python train.py --d_expert=96 --moe_layers=[2, 3, 4, 5, 6, 7] --optimizer="soap_variant" --lr_mult_o=0.822
Below are experts of layer 2 (counted from 0) of a mixture-of-experts language model. Rows are named router (the router's row for the expert), down (a neuron's output weights, with its number) and show model dimensions 0-95. Each number is 128 + 32 x the weight over its row's rms, rounded and kept within 0 to 255.
Before each expert's rows: a language model's description of what the expert responds to. This comes from a sample of Wikipedia text that the model never trained on.

# expert 19
It responds to: Table column separators. Pipe separators between cells of wiki tables of sports results, election votes and census figures, plus some colons, semicolons and slashes in lists.
router [167  99 221 130 133 139 149 132 191  78 171 152 119 111  97 179 116 131 118 149 152 146 120 183 127 143 153 180 140 124  96 112 164 137 163  98 197 136 149 137 145 195 166  87 138 128 185 147 125 210 105 144 134 110 122 139 161 105 103 149 120  70 145 147 137 114 173 115  84 131 124 152 147 116 125 185 137 147  94 110 169 108 163 131 128 162 123  68  67  91 111 154 160 103  82 118]
down4 [141 108 141 151  55  90 168 128 156  94  66 115 145 106 130 129 103 119 111 112 136 132 139  93 123  83 150 141 113 139  84 121 104 139 153 144  88 131 169 180 184 145 153 121 112 159  88 153 101 114 143 108  77 153 128 129 103 126 120 116 143  98 186 106 116 141 216  76 144 169 180 154 118 154 118 103 129 139 107  68 106 153 146 152 104 100 146  59 116  91 233 115 121 183 126 180]
down5 [139 130  77  84 130 133 167 134 116 126 101 118  97  62 185 135  95 145  59  93 104  98  89 145 104 113 112 104 158 182 182 159 109  98 117 110  92 134 132 130 127 112 121 129  95 100 126 114 122 169 123 121  96 117 183  91 125 152 156 120 123 152 158 127 121 191 141  86 149 160 141 221 115  74 201 104 173 123 116 150  88 170 100  93 102  78  90 139 126 123  99 183 121 145  63 102]
down6 [160 172 105 167  64 138 209 125 135 117 138 203 117 146 129 201 149 141  86 112 101 129 116  82  92 152  71  86 185 120 155 106 114 109 169 132  87 151 115  75 139 105 119 158  95 124 168 171 130 159 120 151  90 158 122  56  65 180 120 158 126 150 132 144 116 153 108 128 124  94 135 172 136  97 127 107 133 155  85 166 120 188 133 113  91 126 143 122 118  92 175 161  98 153 101 150]
down7 [135  93 147 124 188 127 192 118 134 160  81 136 153 137 109 113 138 126 101 137  90 190 201 157 132 168  94 102  73 110 142 164 156 136 142 161 141 161 175 128 130 134 100  80  73 158  81 147  77 149 119 117 139 119 177  87 118 112  60  96 157 168 106 146  93 171 104 118 143 160 157 178 143 155 112 115 167 128 178 134 124  78  72 121 166 134 130 179  98 126 110  64 115 122  83 107]
down8 [ 94 130 157 151 103 111 123 175 175 141  81 135 141 140 125 188 106 144 115 125 171 147 120 107 154 139 102  82 125 106 131 200  51 143 106 165 144 110 164 174  96 117 120 102 110 106 135 124 154  99 151 145 131  86 106 200 114 176 151 130 147 169 214 143 104 123 190 170  95  95 123 181 128 181 169 112 128 182 151 108 141  86 143 115 103 126 103 142 125 151 156 176 156 109  84  66]
down9 [103 132 148 127 159 170 207 117 155 141 107  57 152 138 168 150 122 108 159 153 150 142 126 123  84 112 111 175  92 133 102 124 130 120 169 155 216 186  90 112 131 151 110  95 175 173 157 118 108  94 170  67 101 101 174 111 154 123 147 158 101 126  98 185 148 127 120 161 145 113  78 175 157 189 156 136 159 181 153 174 122 120 109 181 127 176 120 121 172 133 106 170 134 119 111 109]
down10 [154 120 134  95 139 130 137 161  97 145  81 120 121 118 159 121  84 101 120 191 173 134  99 157 157 138  99 109 168 127 103 113  98 154 125 123  78 156 173 127 168 105 137 149 111 178 148 143  96 145 142 161  92 198  93  90 150 184 102 137 111  47 148 195 101 100 118 140 133 109  57 120 137 134  68  80 134 106  71 100 130 127 102 156  98 138 114  95 151 144  92  95 155 142 223 125]
down11 [174 101  94 154 194 169 126 176 201 131 179 117  73 105 142 147 104  83 123  71 130 102 143 131 130 169 127 116 175 125 144 175 157  91 122  96  95 121 141  80 155  79 170 169 117 115 103  75  68 136 161 136 122 121 148  43  89  91 130 103 195 141 120 114 130 100 103  95 104 177 139  99 176 155 146 101  80 119 140 191 118 129 119 148 126 149 109  77 134 114 125 111 118 131 110 130]
down12 [122 141 105 128 163 127 135 165 101 153 140 172 203 134  98 116  95 100 176 158 143 101 177 125 106  84 110 142 127 174 149 134 113  90 134 176 105 106  97 134 111 159  70  85 121 179 104 204 179 131 143 112 184 120  97 135 130 109 193 135 135 152 162 145 157 190 145 113 102 138 143 193 147 115 126 110 164 123 125 153 142 160 129 166 117 153  32 201 143 139 116 139 144 142  76 147]
down13 [ 55  91 126 103 135 109 138  93 153 130 145 150  92 153 152 110 123 137  88 106 104 117 228  92 143 159 101 172 142  93 156 123  79 170 108 113 130 102 156 132 110  85 101 121 139 101 144 125 181 151  90 135 110 121 134 137 176 119 189 103  79 183  75 104 147 106 157 192 172 149  97 130 148 154 126 173 163 168 109 183 132 184  99 107 143 108  93 108  96  91 100 166 128 136  83 169]
down14 [ 79 155 152 121 121 124 156 133 175  73  59 111  83 135 100  95 105 154 122 114 143  82 100  90 130 137  95  44 183 141 130 114  83  92 110 107 110  83 108 136  60 122 152 209 163  91 104 135 124 140 115 101 125 154 139 159 154 115 103 157  96 174 162 109 130 104 131 141 174 158 120 117  98 156 122 134 129 114  94 133 117 151 166  87 159  98 216 149 133  95 187 132 161  75 101 134]
down15 [104 181 128 178 136 106 153 151 127 123 157 135 120 165 114 113 142 104 119 122 192 143  91 128 137  94 113 137 169 110 173 123 177  85 210 128  98 140 112 151 167 130 143 114 135  65 145  72 128 110  92  85 140  91 132 115 130 160 125 174 118 212 149 143  99 104 122 147 151 154 117 123 106 132  92 110  66  73  97 117 194 149 162 193 125 143 109 170 114 183  81 146 132 112 188  85]
down16 [101 171  94 110 147 197  86  81  81 118 122 121  78 126 180 146 100 165 127 121 110 134 113 134 134 146 149 147 137  96 165 151  84 120 139  80 177 166 123 107 144 134 144 141 146 136 141 151 144 195 119  80 156 108 119  80  64  99 177 165 111 129 150 104  77 137  94 159 102 165  93 176  84 139  86 151 105 202 153 174 157 121  97 182 174 122 109  68 103 145  85 154 151 134 119 107]
down17 [180 120 121 107  81 118 126 127 173  92 102 125 159 144 133 122  98 123 170 136 151 194 106 128 117 153 126 118 196 147 140 145 130 101 149 139  93  90 109 126  76  94 132 144 160 118 111  49 142 145 181 108 146 161 171 124 152  91 113 117 162 134 190 184 124  99 142 111 150 133 175 135  98 150 156 100 122  91  88  55 128 149 119 171 165 149  94 159 153 133  83  64 131 193  51 102]
down18 [153 167 152 114 118 170 135  84 127  86  84 168 106 126 159 181 150 110 120 157 162  52 137 133 123  90 128 131 128  91 124 122 126 114  61 141 140 112 123 113 162 123 107 125 122 137 145 135 133  70 103 133  61 160 119 178 156  55 166 161 132 104 128 124 111 130 186 146 149 175 186 122 118  47 140 157 102 150 200  93 119 153  90  97  95 125 114 101 158  45 113  99 148 111 112 162]
down19 [165  93 149 148 140 163 126 117 165  64 111 115 175 108 160 143 144 134 101 133 147 122 127 115 135 126 161 142 113  47  90 126 126 120 192 119 132 147 160 138  85  96 149 143 146 143 131 147 202 122 106 123 136  97 165 136 125 141  44 161 163  84  77 127  84 149 147 101  65 138 178 153 178 118 111 172 173 178 167 171 160 125 129 158 141 135 187 134 173 127 108  89 135 188  74 111]
down20 [ 71 161 132 128 152 152  63 166 158 154  92 137 125 142 114 111 152 139 130 155  77 125 100  96 103 134 102  99 146 183 104  66 158 114 103 154 125 108 107  90 116 134  76 141  96 167 129 135 123 144 135 158 152 148 129 100 150  99  73 112 158 120 102 143 165 116 171  59 113 136  66 155 133 106 143  87 118 114 155  91 161  95 111 147 168 133 172 128 152  91 159 145 186  91  46  32]

# expert 46
It responds to: Table separators and accents. Slashes in career-stat lists and coordinates, percent signs, minus signs, accented vowels á, ó, í, and table labels like DF, FW, Apps.
router [149  82 155  70 132 121 145 140 131  95 137 121 115 124 142 134 110  79  99 133 134 168 108 190 161 146 164 138  78 116 128 140 147 136 100  51 138 126  82 163 113 125 139 122 181 130 134 145 106 163  72 173 144 123 102 130 121  87 116 145 162 106  80 116  81  96 148 115 127 139 180  80  28  75 129 136 117 166 100  68 191  99 154 118 150 106  79  88  87  78  76  97 135 125 131 131]
down4 [129 113 170 160 128 131 106 127 126 171 138  67 159 141 123 109 119 152 163 132 135 150 118  47 218 123 151 128 128 103 171 149 128 230 100 176 165  90 165 186 137 114 169 106 104 142 127 201 108 128 131 142 149 128 135 128 157  90 121  86 116 151 125 107 141 123 171 188 191 111 162 139 176 120  72 183 104 103 118 133  91 124 120 102 141 196  91  94 128 145 127 133 116 112 136 132]
down5 [136 197  85 119 104  97  95  90  89 129 131  71 132 113 121 117 122 147  93 121 123 142 133 195  96 108 139 144 152 101 183  85 104 169 112 143 125 117 127 119 102 148 134 112 114 135 123  97 125 197 119 148 178 170  99 135  92  97 124 143 144 128 120 167 159  91 131 108 175 124 167 109 132 105  98  68 130  84  58 166   5 147 153  79 142 112 165 138 124 182 171 114 113  97 152 126]
down6 [111 125  96  87 153 163 121  97 110  89 141 150  48  70 123 112 125 125 160 143 171 143  98 166 122 121 150 211 141 105  97 101 205 110 142 167 127 129 123  89  84 161  70 104 137 113 109 144 110 175 126 141 112 116 156  68 119  73 133 126 177  97 123 102 100 126 137 176 164 152 182 160 163 122 114 100 169 136 111 116  67 121 123 164 106 147 102 116 139 124 181 206 137 134 177 108]
down7 [131 135 110 150 119 130  63 153 131 153 141  97 167 187 124 147 157 102  90 174 123 161 106 189 111 111  90 122  92 162  84 107 106 136 149  88 148 137 122 155 104  50 130  87 103 124 126 121  81 132  72 170 171  98 132  94 130 120  92 146  98  88 168 124 146  89 146 170 172 163  96  92 165 104 125 124 109 135 169 106 120 147  80 189 131 150 160 113  29  80 119 130 167 153 118  88]
down8 [107  95 129 161 181 145 109 101 162 111 116 114 227 126 186 109 187 113 136 154 117 147  87 116 150 169 148 133 106 107 103 107 169 105 166 145 129  79 180 163 130 119 100 122  79 151 211 121  89 184 108 120  91  85 147 145 110  80 170  81 117 106 145 115 135 153 118 125 107 123  96 134 145 142 146  95 149 115 112 115 155  91 131 109 122 141 108 169 170  54 178 127 180 140  94 188]
down9 [ 95 176  70  73  46 117 162 102 178  84 128 119 134 170 186 138 109 101 131 122 174 120 151 120 140 152 114  80 159 129 117  51 163 123 135  93  89 134 116 153  98  84 108 160 121  74 158 122 168 148 158 186 132 137 164 105 123 172 106 108 133 108 106 142 112 139 168 128 143  70 142  91 120 114 109 113 143 128  89 115 189 133 133 122 126 133 107  64 144 113 143 186 199 141 110 181]
down10 [126 105 120 109 111  37  85  85 118  94  89 127 134 118 136 132 137 159 145 106 129 161 164 108 101 173 173 147  56 164 116 154  96 113 109 123  71 107  68 163  90 132  65 117 142 130 137  91 188  60 205 208 107  97 139  97 129 105 134  82  97 137 132 143 147 144 134 115 134  70 135  96  71  93 104 135 149  97  73  95 130 138 100 156 131 122 149 129 130 139 137  94 114 121 139 103]
down11 [130 170 170 136 141 114  87 170 110 117 144 124 198 153 152 121 112 125 147 143 140 151 132 130 182 166 135 140 169 143 113 119 138  73 139 116 134 119 111 132 123  70 125 136 112 123 147  91  86  88 125  98 213 126 117 114  90 117 146 177  78 119 159 106  97 136 225 165 149 123 100  68  55 126 120  90 104 112 188 154 104 122 105  48 131 131 164 109  85  55 128 132 140 148 152 144]
down12 [105 164 142 122  84 101  69 118 158 196 157 169 121 102 192 112 143  85 147 152 147 118  78 133 134 151 150 151 124  79 152 135 150 101 113  94 130  90  65 121  69 126 150 133 132 181 109 174 139  63 156  71 130 142  99 119 131  97 129 152 183 131 182 151 125 135  72 152 138 159 142  86 117 154 114 121 141 116 181 140  78 146  99  97 183  93 117  67 167 155 166 119 117  96 174 155]
down13 [ 98 127 159 109  52 196 127 134 110 100 141 120 114 119 180 149 146 107 133 121 162  92 116 147 115 119 124 130 119 120 150 171  95  91 170 121 108 164 140 169  75 114 115 141 112 175  72  57 188 122  80 121 140 142  69  96 156  87 126 179 110 151 234 139 145 157 160 156 110 171 116 146 114 112 145 160 107  93  82 169 149 114 158 139 114 165 124 115 127 107 151 104  77 100 150 182]
down14 [142 166 167 103 122 129 146 124 166 104 194 111 144 146 138 127 144  88 144  64 147 172  88 145 130 154 162 140 185 144 128 108 139  69 150 138 113 180 123 179  94 108 191 154 142 107 141  80  76 141 107  99 136 108  71 133 146 131 143 165 146 112 120 130  78 159 126 128 131 150 134 128 107 162 137 127  76 169 187 202 113  91  80 163 136 160 156  45  62 149 173 120 140 158 141 142]
down15 [150 159 130  81 123 136 212  80  93 147 162 130 154 137  86 158  93 102 110 108 122 128 107 140 114 102 138 126 116 127 103 161 166 139 152 165  86 100 189 101 104 102 119 173 114 129 139 132 144 117  65 116 112 132  66 163 114 116 114 116 168 140 171 171 177 159  48 119  92 111 128  81 141  81 104 135 146  87 106 115  93 165  84 157 130  87 107 175 178 155  73 121  98 154  96 198]
down16 [134 126 145 106 108 116 101  97 118  83 147 104  86 159 150  53 154 130 120 171  91 160 126 115 160 110  92  51 155 110 127 151 178 173  63 158 157 132 106  75 179 142 152  60 124 157 148 118  95 127 149 171 126 174 112 129 132 165  81 106 173 168  96 171 113 116 135 145 110 124 173 131 143 182  83 136 158 125 111 143  67 143 104 195 182 122 175 141 148 114 134 162 170 165 127 122]
down17 [101 165 145 112 103  98  69 174 111 159 185 167 118 147  88 151 109 133 144  77 115  82 110 157  57 136 164  84 143 137  62 184 187 114 129 104 124 163  86 162 143 129 157 115 109 103 110 159  90 127 182  89 150  74 179 127 144 149  62 112 134 192 124 103 107 109  99 126 110 186  96  93 144 164 114 142 137 129 184 170  87 113 107 131 134 100 115 126 166 156 108 113 131  98 163 105]
down18 [110 131 209 185 102 161 126 100  92 129 149 161 125 102 105 112 113 135 146 111 151 166 158 136 146  97 106 112 161 132 121 146 136 126 103 155 172 149 101 166 181  71 112  65 116 109 114  97 149 140 149  98 151 146 133 103 146 149 150  99 119 150 133 123 138 129 221 188 149  95 142 234 113 107  85 147 128 111  71 205 151 181  97 132 140 129 109 159 132 169 104  99 149 152  97 165]
down19 [123 112 103 168 137 168 119 131 103 174 100 119 126 153 156 141 124 234  98 104 147 101 146 121 124 108 127 162 146 102  79 139  93  97 231 109 140 121 119 145 137 151 188 106 181 136  85 138 113 175 116 143 106 158  83 163 130 147 123 151  91 108 139  49 127 127 132 180  99 147  97 176 118  33 121 144 120 149  76 160  72 111 146 147 100 121 126 100 138 130 143 153 165 143 150 146]
down20 [157 113 121 213  97 135 122 120 177 136 184 151  97 117 106 124 105 130 153 128 124 196 116  91 126 124 121 142 174  98 169 105 152 168 103 128 100 129 116 146 106  64 171 129 132 113  92  64 182 102 104 132 121 119 100  82 154 164 112 151  52 148 103 168 128  83 192 137 195 127 147 150 135 126 140 112 108 166 123 107 116 118 183 147  70  74 127  72 163 150  97  82 111 140 159 110]

# expert 14
It responds to: Latinate verb/noun stems. Word stems or whole words like support, project, research, restrict, contract, often followed by suffixes -ed, -ing, -ion.
router [ 99  54 176  95 187  97 139 135 104 101  98 176 124 109 109 117 122 111 146 179 147 130 149 136 109 104 102 162 162 116  75 155 156 137 106 108 141 179 143 100 126 161 170 116 133  95 165 185 171 151 124 154 156 103  92  90 154 129  98 157 142 117 156 145 137 114 151 159 131 143 135  90 114  39  57 138  90 114 121 152 189 103 134 181  91 185 113 122 147  77  89 105  82 123 118 185]
down4 [139 156  84 181 113  96 116 142 167 155 126 153 101 131 132 172 114 168  87 123  83 122  82 154 150 176 105 100 140 158 155  81 136 149 169 113  65  72  76 165 178 101 197  93 115 165 137 190 177  81 120 125 144 126 140 122 129 119 124 142 116 173 148 120 129 172 118  97 122 160  97 122 155  82  73 174 104 156 145 158 150 152 110  80 141 102 132  95 148 192 116  93  97  66 102 124]
down5 [ 56 138 124 142 147 132 130  92 120 140  79 127 130 164  94  97 153 160 192  79 141 132 149 144  16 169 121  96 156 107 163 155  95 102 150 117  94 128 192 160 125 103  93 161 102 109  90 157 147 168 169  95 141 139 102 138  99 132 112 172  77 185 152 167 158  63  99 154 167 111 138  95 141  63 113 109 153 142 126  91 116 115 105 147 116 164 136 144 111 126 169 187 134 134 147 143]
down6 [144  80 125 140  98 126 125 170 159 166  78 181 129 129 166  95 145 141 156 157 137 136 128  40 103 140  80 160  94 138  90 169 148 128  70 157  90 158 167 121 130 181 129 118 106 155 173 113 171 147  88 110 135  69 133  92 146  99  94  74 106 154  95 150 135 100 115  86 154 126 144 116 129 122 163 173  46 153 143  95 155 107 115 116 136 159  79 103 179 133 133  56 179 113 141 117]
down7 [ 66 105 125  98 134 115  99  74  94 134 113 151 187 161  60  96 125 124 122 124 103  97 157  88 119  98 125 140 125 103 110 153  95 170 101  82  92 101 141 172 131 135 119 140 122 151 104 148 160 164 104 123 154 137  90 138 104  70 139  84 226 178 191 150 117 183  76 143 149  65 121 139 157 153 133 120 174  83 118 149 146 128 111 102 131 193 161 176 153 130 123  97  82 141 143 155]
down8 [122 109 118 110 144 173 138 120  96 191 147 176 151 116 128  80 111  89 156 119  85  78 110 105 140 149 134 135 143 182  98 174 128 150  82 162  94 127 157 138 180 157 163 146 124 104 125 126 132 172 124 154 169  76 156 112 201 133 144 134 143 171 104 198 160  67 129 134 138  82 120  83 165 179 115  65  70 137 148 158  67 132 103 124 134 158 144 147 112 142  68 164 153 105  98  92]
down9 [125 109 157 117 167 107 121 120 122 158 121 120  54 139 134 106 136 119 104 142 131 103 115 174 111 136 127 168 145 172  73 149 104 135  82  94  88  36 152 137 207 109 125 138 142 136 178 134 102  48 126 131 138 151 136 125 135  87 136 166 138 119 148 188  88 101 141 195 105  75 149 102  90 143 148 135 108 177 153 105  83 160 143  72 163 103 158  98  79  79 115 150 128 158  82 156]
down10 [131 140 146 146 182 136 123 118 104  96 146 145 140  82 121 135 145 109 113 122 145 165 134 148  98 107 124  80 136 203 108 139 140 102 103 152 123 144 155 125  97  79 163 115 138 112 145 154 134 179 198 148 122 125 187 149  93 150 137 149  42 123  98 192 133  83 117 130 175 117  61  82 111  63  76 122  97  82 157 169 141 162 125 155 156  87 149 171 141 156  61  83 126 102  82 113]
down11 [106  43 104 136 103 164 165 123 107 108 135 115 171  78 144 142 217 133 147 170  90 101 143 142 141 158 133  97 153 139 111 126 119  97 129 118 155  65 114 155  61  90 151 118 121 108 164 109  88 127 158 148 136 150 132 119 112 166 108 119 140 132 153  84 100  91 123 104 156  94 133 165 115  94 118 102 113 112 142 124 162  56 155  77 103 225 109 138 179  91 144 102  71 131 179  92]
down12 [ 75 110 138 167  97 109 150  90 148 154  86 145 112 171 122 126 101 196 138 153 142 172 143 145 113 156 188 187 135  74 109 160 183 156  54  64 142 169  82 146 143 106 178 191 138 107 126 164 143 110 171  55 146 185  87 149 126  99  88 161 116 135 143 136 150 152 149 115 165 118  93  93 149 135 104  79 126 129 117 154 103 132 106 133 132 155  88 109 159 110  90 124 158 143  92 157]
down13 [ 72 139  97 180 126  81 166 126 175 178  65 150 176 107  98 149 103 118 157 106  81 104 148 110 129 107 109 157 112  83  68 124 104  80 118  72 112 128  73  98 141 120 104  94 143 129 148 126 121 129 140 118 195 151 111 116 186 114 105  99 107 145 128  69 114 105 193 163 139  78 104  63 174 126 137  98 118 101 147  73 106 120 135 139 108 204 140 144 132 142 167 118 116  96 129  80]
down14 [ 95 188  81  99 124 162 100 163 105 135 142 167 149 157 126 158 170 125 153 127 153  87 160 146 161 181 115 132 110 139 125 114 118 115 121 171 124 105 146 185 183 140 191 158 131 132 141 170 106  86 124 156 153 188 112 143 137 166  95  91 143  81 140 132 125 115 113  76 139 106  80  98  99 145  62  99 188 156 152 156  94 138  85 148  84 233 126 128 133 162 138 138  68 138 133 157]
down15 [118 208  73 131 128  96  95 140 111 110 156 176 161 115  97 200 111 120 147 122 136 132 110 113 126 150  99 147 166 147 144 132 150 153 112 175  88  88  89 165 137 120 100 165 149 136 178 122 131 113 118 122 132 133 154 120 107  99 114 157 164 164 128 198  78  18 113 106 113 141 113 132 173 177  93 137  90 131 143 132 132 152 124 157 148 100  87 200 145 120 122  44  84  93 155 131]
down16 [109 162 144 117 114 120 172  82  91 106  91 165 103 169 115 103  72 124 166  69 105 100 109 153  96 144 121 132 111  69 161 106 133  79  83 105 165 112  76 202 162 119 107 193 126 179 107  42 134 138  94 174 152 143 127 105  98 102 142  82 166 136 189 108 125 134 151  81 134 112  93  70 146 150 109 110  98 130 124 139 166 135  90 118 153 165 156 135 118 138  69 103 113 126 162 115]
down17 [139  73 105  84 117 152 131 161 142 137 145 111 143 118 116  86  75  80 148 144 159  95  97 105 120 151 112 152 130 100 111 165 165 179 154 131 162 108 119 153  92 128 100 118 151 128 143 136 152 133  58 120 158 110  62 181  77  88 137  89  84 206 144 113 204 190  81 144  78 158 112 110 135  68 134 100 106 105 111  56 165 151  56 141 113 121 152 143 140 114 125 124 121 127 155 132]
down18 [152 160 101 125  80 112 122 158 159 123 115  93 155 132 179 131 108 139 117 101 129  93 108 115 149  92 117 103 186 101 164 152 167 148  95  97 136 174 102 141 123 126 141 144  78  92 120 138 122 123 115  95  98 136 110 139 112 128 145 186 175  84 155 195 132 131  98 126 132 132  88 117 107  39 187  97 120 145 143 121 169 132 179 136 104 112 176  93 148  30 182 199 142 154 138 191]
down19 [188 137 140  64  58 169 134 168 120 170 121 156  35 111 139 130  70 110 125 134 137 114 108 135 112 121  95  71 165 125  91 138 147 172 143 122 134 117 135 156 125  91 129 170 146 140  96 132 126  94 119 168 120 108  73 119 159 151  98 169 152 188 173 122 110 100 127  92  99 133 132  67  83 171 102 151 172 122 133 152 104  93 120 136 189  32 137 140 105 164  94 134 145 129 123 145]
down20 [179 181  77 167 173 149 130 128  95 136 192 162  84 151 149 105  74 114 143 169 122 117 154  99  92 166 139 120  69 152  95 173 176 149 128 103 169  98 124 166 173 129 134  84 144 159 155 131 110 115  75 114 107 152 161 115  95 122 160 110 151 121 101  97 118 130 160  92 159  89 124 183 189 168  91 134 159 116 151  89  53 181 154 122 111 119 120 116 127 141 129  49 117 132  91 136]

# expert 37
It responds to: Name-final syllables, apostrophes. Short syllables ending foreign or place names, such as Gallego, Delhi, Telugu, plus possessive apostrophes after names, as in Devlin's.
router [130  91 198  59 174 117 130  99 150 128 151 202  93  81 103 182 105  97  75 128 143 159 111 146 155 126 132 142 108 171 101 125 146 185 137  86 152 113 149 140 118 180 141 115 185 130  99 166 133  98  81 227 116  86  88 120 152 108 146 139 154 156 173  54 104  84 165 171 125 103 147 149 136 132 120 133  99 141  94  95 152 124 132 105  88 135 116 125 119 120  89 161 111 114  98 152]
down4 [129 152  40 141 124 152  74  90  93 111 114 136  70 153 124 124  90 162 111  96 162 144 133 118 103 133 134 141 166  98 145 135 146 147 117 116 126  49  97 118 121 133 121  89 129  89  92 139 102 143 112 115 134 167 129 152 105 131 106 126 155  42 191  90 133 107 153 183 195 168 158  77 132 171 167 171 153 114 142 166 151 204  91 156 144  87 133  77 133 143 169 122 159 121 148 164]
down5 [ 50 153  82 149 114  93  66 107 118 135 132 100  84 106 141 142 146 131 141 188 104 148  92 162 158 154 160 145 124 146  99 117  64 189 122 148  80 162 164 139 153 157 185  98 202 163 146 168  67 148 129  97 117 114 108 122 117 124 117 180 148  95  57  84 125 146 145 134 136 116 116  92 138 106  98  79 145 155 164  96 163 142  90 186  86 141 118 110 140 167 157 115 114 132 100 166]
down6 [120 161 113  85 145 103 129  95 159 153 140 187 107 155 137 142 157  96 138 124 109 140  95 160 135 116  95 165 101 157 172 115  79 158 126 148 152 128 150 158  74 140 137 126 110 113 193  75 138 159 145 167  99 105 173 108 102  97 117 133 107 107 103  93 181 140  54 154  16 175 171 143 132 113 131 109 106 184 178 170 119 115 115  85 112  80 120 160 119 100 100 144 151 116 187  92]
down7 [153  99 157  95 122  85 136 155 185 141 151 131  87 101 101 171  94 134 129 120 167 133 130 192 181 141  79 206  71 133 126 119 155 129 121 118 123 103 113 201 166 165 144 140 103 109 141 140 120 148 102 103 125 157  77 151 113 118 192 145 174 199 103 111 142  61 138  89 124 102 122  94 103 144 116 101 109 106 110  65 168 114 131 126 121 120  88 182 134 170 114 177  92 103  78 166]
down8 [102 153 112  88  91 176 129 119 101  86 147  68 105 157 139 139 150 121  88  84 102 101  75 108 147 115 169 143 143 150  88  73  74 116 156 189  91 147 135 183 148 134  86  92 149 118 105 127 114 190 137 120 104 141 107 103 122 131 115 153 114  97 140 164  82 121  79 174 169 126  43 100 110 166 141 123 174 173  98 185 137 115 152  71 162  78 132 130 123 113 167 177 112  93 113 115]
down9 [158 120 130 116 184 135 125  94 139  61  68 144  96  88 208 134 124 125 114 149 132 156 132 129 143  64 199 145 133 120 138 165 116  80 125 107 147 126  92 110 194 138 116 127 169 142 157 142 143 164 162 179  71 121 122 144  88 141  65  98 145 130 128 122  94 138 107 130 107 138 149 158  86 105 145 106 110 130 118  94 138  80  87  90 151  85  62 108 151 144 129  84 103  61 153  58]
down10 [197 106  88 197  93  82  85 106 125 123 117 169 133  52 162 161 107 111  84  98 121 155 142  90 141  82 141 120  99 149 136  86 135 130 170 121  88  92 160  97 102  85 116 161  81 132 125 115  87 144  98 138 146 119 159 194 135 143 115  97 137 151 146  94 138 109  92 102  73 125 140 193 198 117 135 101 100  70 113  81  92 155 126 107 126 127 142 103 193 124 156 135  87  92 113 103]
down11 [151 153 114  89  57  92 128 110 103 126 157 172 123 134  93 171 169 178 156  73  96 140 175 161 167 115  79 125 163 148 124 111  99 181  94 184  95 125 158 135 124 194 159 178  89  97 154 169 157 162 123 132 179 116 138 183 185  87 105 123 126 156 173 154 167 133 124 138 115 162 140 152 160  92 126  74 106 130 145 157  76 145 167  74 105 112 165 128 140 102 151 133 150 157 152 111]
down12 [130 155 102 136 114 120 141 137  88 164 143 144 104 117 171 134 154 114 162  83  88  97 101 181 119 119 107  99 128 117 150 142  71 122 111 134 137 162  82 166 125 117  30 153  76 192 111 149 116 139 138  96 131  70 133 108 103  71  98 135 126  99 130 101 103 148 197 199  90 118 124 119 123  96 190 115 145 116 168  82 178 147 135 171 167 140  62 103 155  98 192 125 113  97 128 139]
down13 [111 146  81 140 157 148 110 164 173 159 189 119 144 144 177 158  92 166  84 174 101  67 169 125 114  64 138 129 192  90 184 166 114  92 111 103 140 162 126 102 146 143 148  69  76 162 108 142 128 140 125 120 145 166 164 147 127 140 140 125 130 116 133 146 151 124 154 159 103 128 181 112 116 145  90 145 180  52 121 144  83 181  82  65 176 132 167 146  88 137 132 138 136  93 153  90]
down14 [144 129 155 131  74 195 112 147 127 160 181 140 164 141 129 167 104 121 182 154 159 135  71 116 102 147 112 120 110  97 120 169 112 161 170 182  64  98 126 122 150 127 150 182 100 182  94 120 144  99 151 110 125 105 114  77 108 118 175 102 103 103 134 151 138 125 167 128 145 137 124 148 147 144 202 160 144 157 141 108 135 123 109 193 151 158 177 106 127 167  78 168 157 185 177 210]
down15 [ 52 131 114 195 133 155 119 173  90 127 147 137 120 114 103 193 106 105 185 134 166 166 105 156 184 183  72 157 184 115 150  84  83 148  98 121 100 138 115 144 134 120  78 155 126 110 133 155 146  70 180  70 110 163 115 117 106 118 140  97 103  93 143 133 178 136 157  93 167 147 106  78 182  91 145 161 160 194 165 138  93 136 127 189 130 128 124 100 104 108 119 132 123 120 119 140]
down16 [134 178 138 166 145  85 155 118 239 173 142 134  48 124 136 135 106 122 188  87  92 131  76 145 153 108 175  99 138 114 164 165 165 132 117 133 101 160 141 146 145 124 125 137 135  80 161  86 115 144 125 130 133 135 102 134 157 114 112 146 103  98 105  95  31 137 106  93 115 140 121 105 116 121 111 152 182 112  95 211  98 178 124 133 117  90  93  96  93 117  99 151 121 135 175 163]
down17 [100 144 146 134 196 118 141  97 140 128 134  56 144 141 197 113 116 109 188  99 148 136 136 127 120  71 104 168 110 102 131 145 143  64 163 164 134 147 122 113  40 113 102 146 143 151 140 147 131 140 188 102 114  81 147 105 141  57 102 112 138 158 124 108  59 116 156 102 100 123 105  93 114 115 158  95  99 112 122 152 173 102 162 170  89  71 136 179 127 105 140 171  79 152 184 100]
down18 [146  74 164  89 170 123 112 163 184 116  94 149 111 135 112 111 169 111  68 139  63 103 115  93 151 104 116 162 112  78 122 151 192 119  86 127 159 107  34 162 169 113 125 162 146 151 110  98 164 205 175 127 130 131 142  98 113  74 131 137 178 103 110 122 152 145 120 135 104 120 117 177 145 139  80 122 140 169 181 107 142 100 109 130 150 102  93 117 143  80  53  98 140 104 136 144]
down19 [164  76 149 153 128 174  86  90 102  61 113 140 158 116 138 159 101 128 170 195 129 174 106 117  89 118 129 149 149 119 171 169  72 143 158 135 125 176 158  97 115 101 115 106  75 139 135 106 126 198 147 187 102 131 155  68 113 160 119  77 180 133  78 194 136  93  96 144 151 141 120 161 134 135 140 165 107  88 189 134  89  83 160  80 108 119 165 143 137 171 104 109 126 137 116 128]
down20 [123 150 151  96  51 111 185  97 120 160 131  99 121  73 134 144 139 151 149 107 165 117  94 161 102  55 147 117 108  56 186 136 150 140 121 142 119 129  73 109 188 128 127  58 135 184 125 138 138 116 157 114 128 107  65 133 101 138  86 179 155 128 107 116 120  98 165  68 126 187  81 169 158 137 148  99 150 121 127 116 138 124 166  86  89 139 123 114 163 109  73 109 145 161 108  74]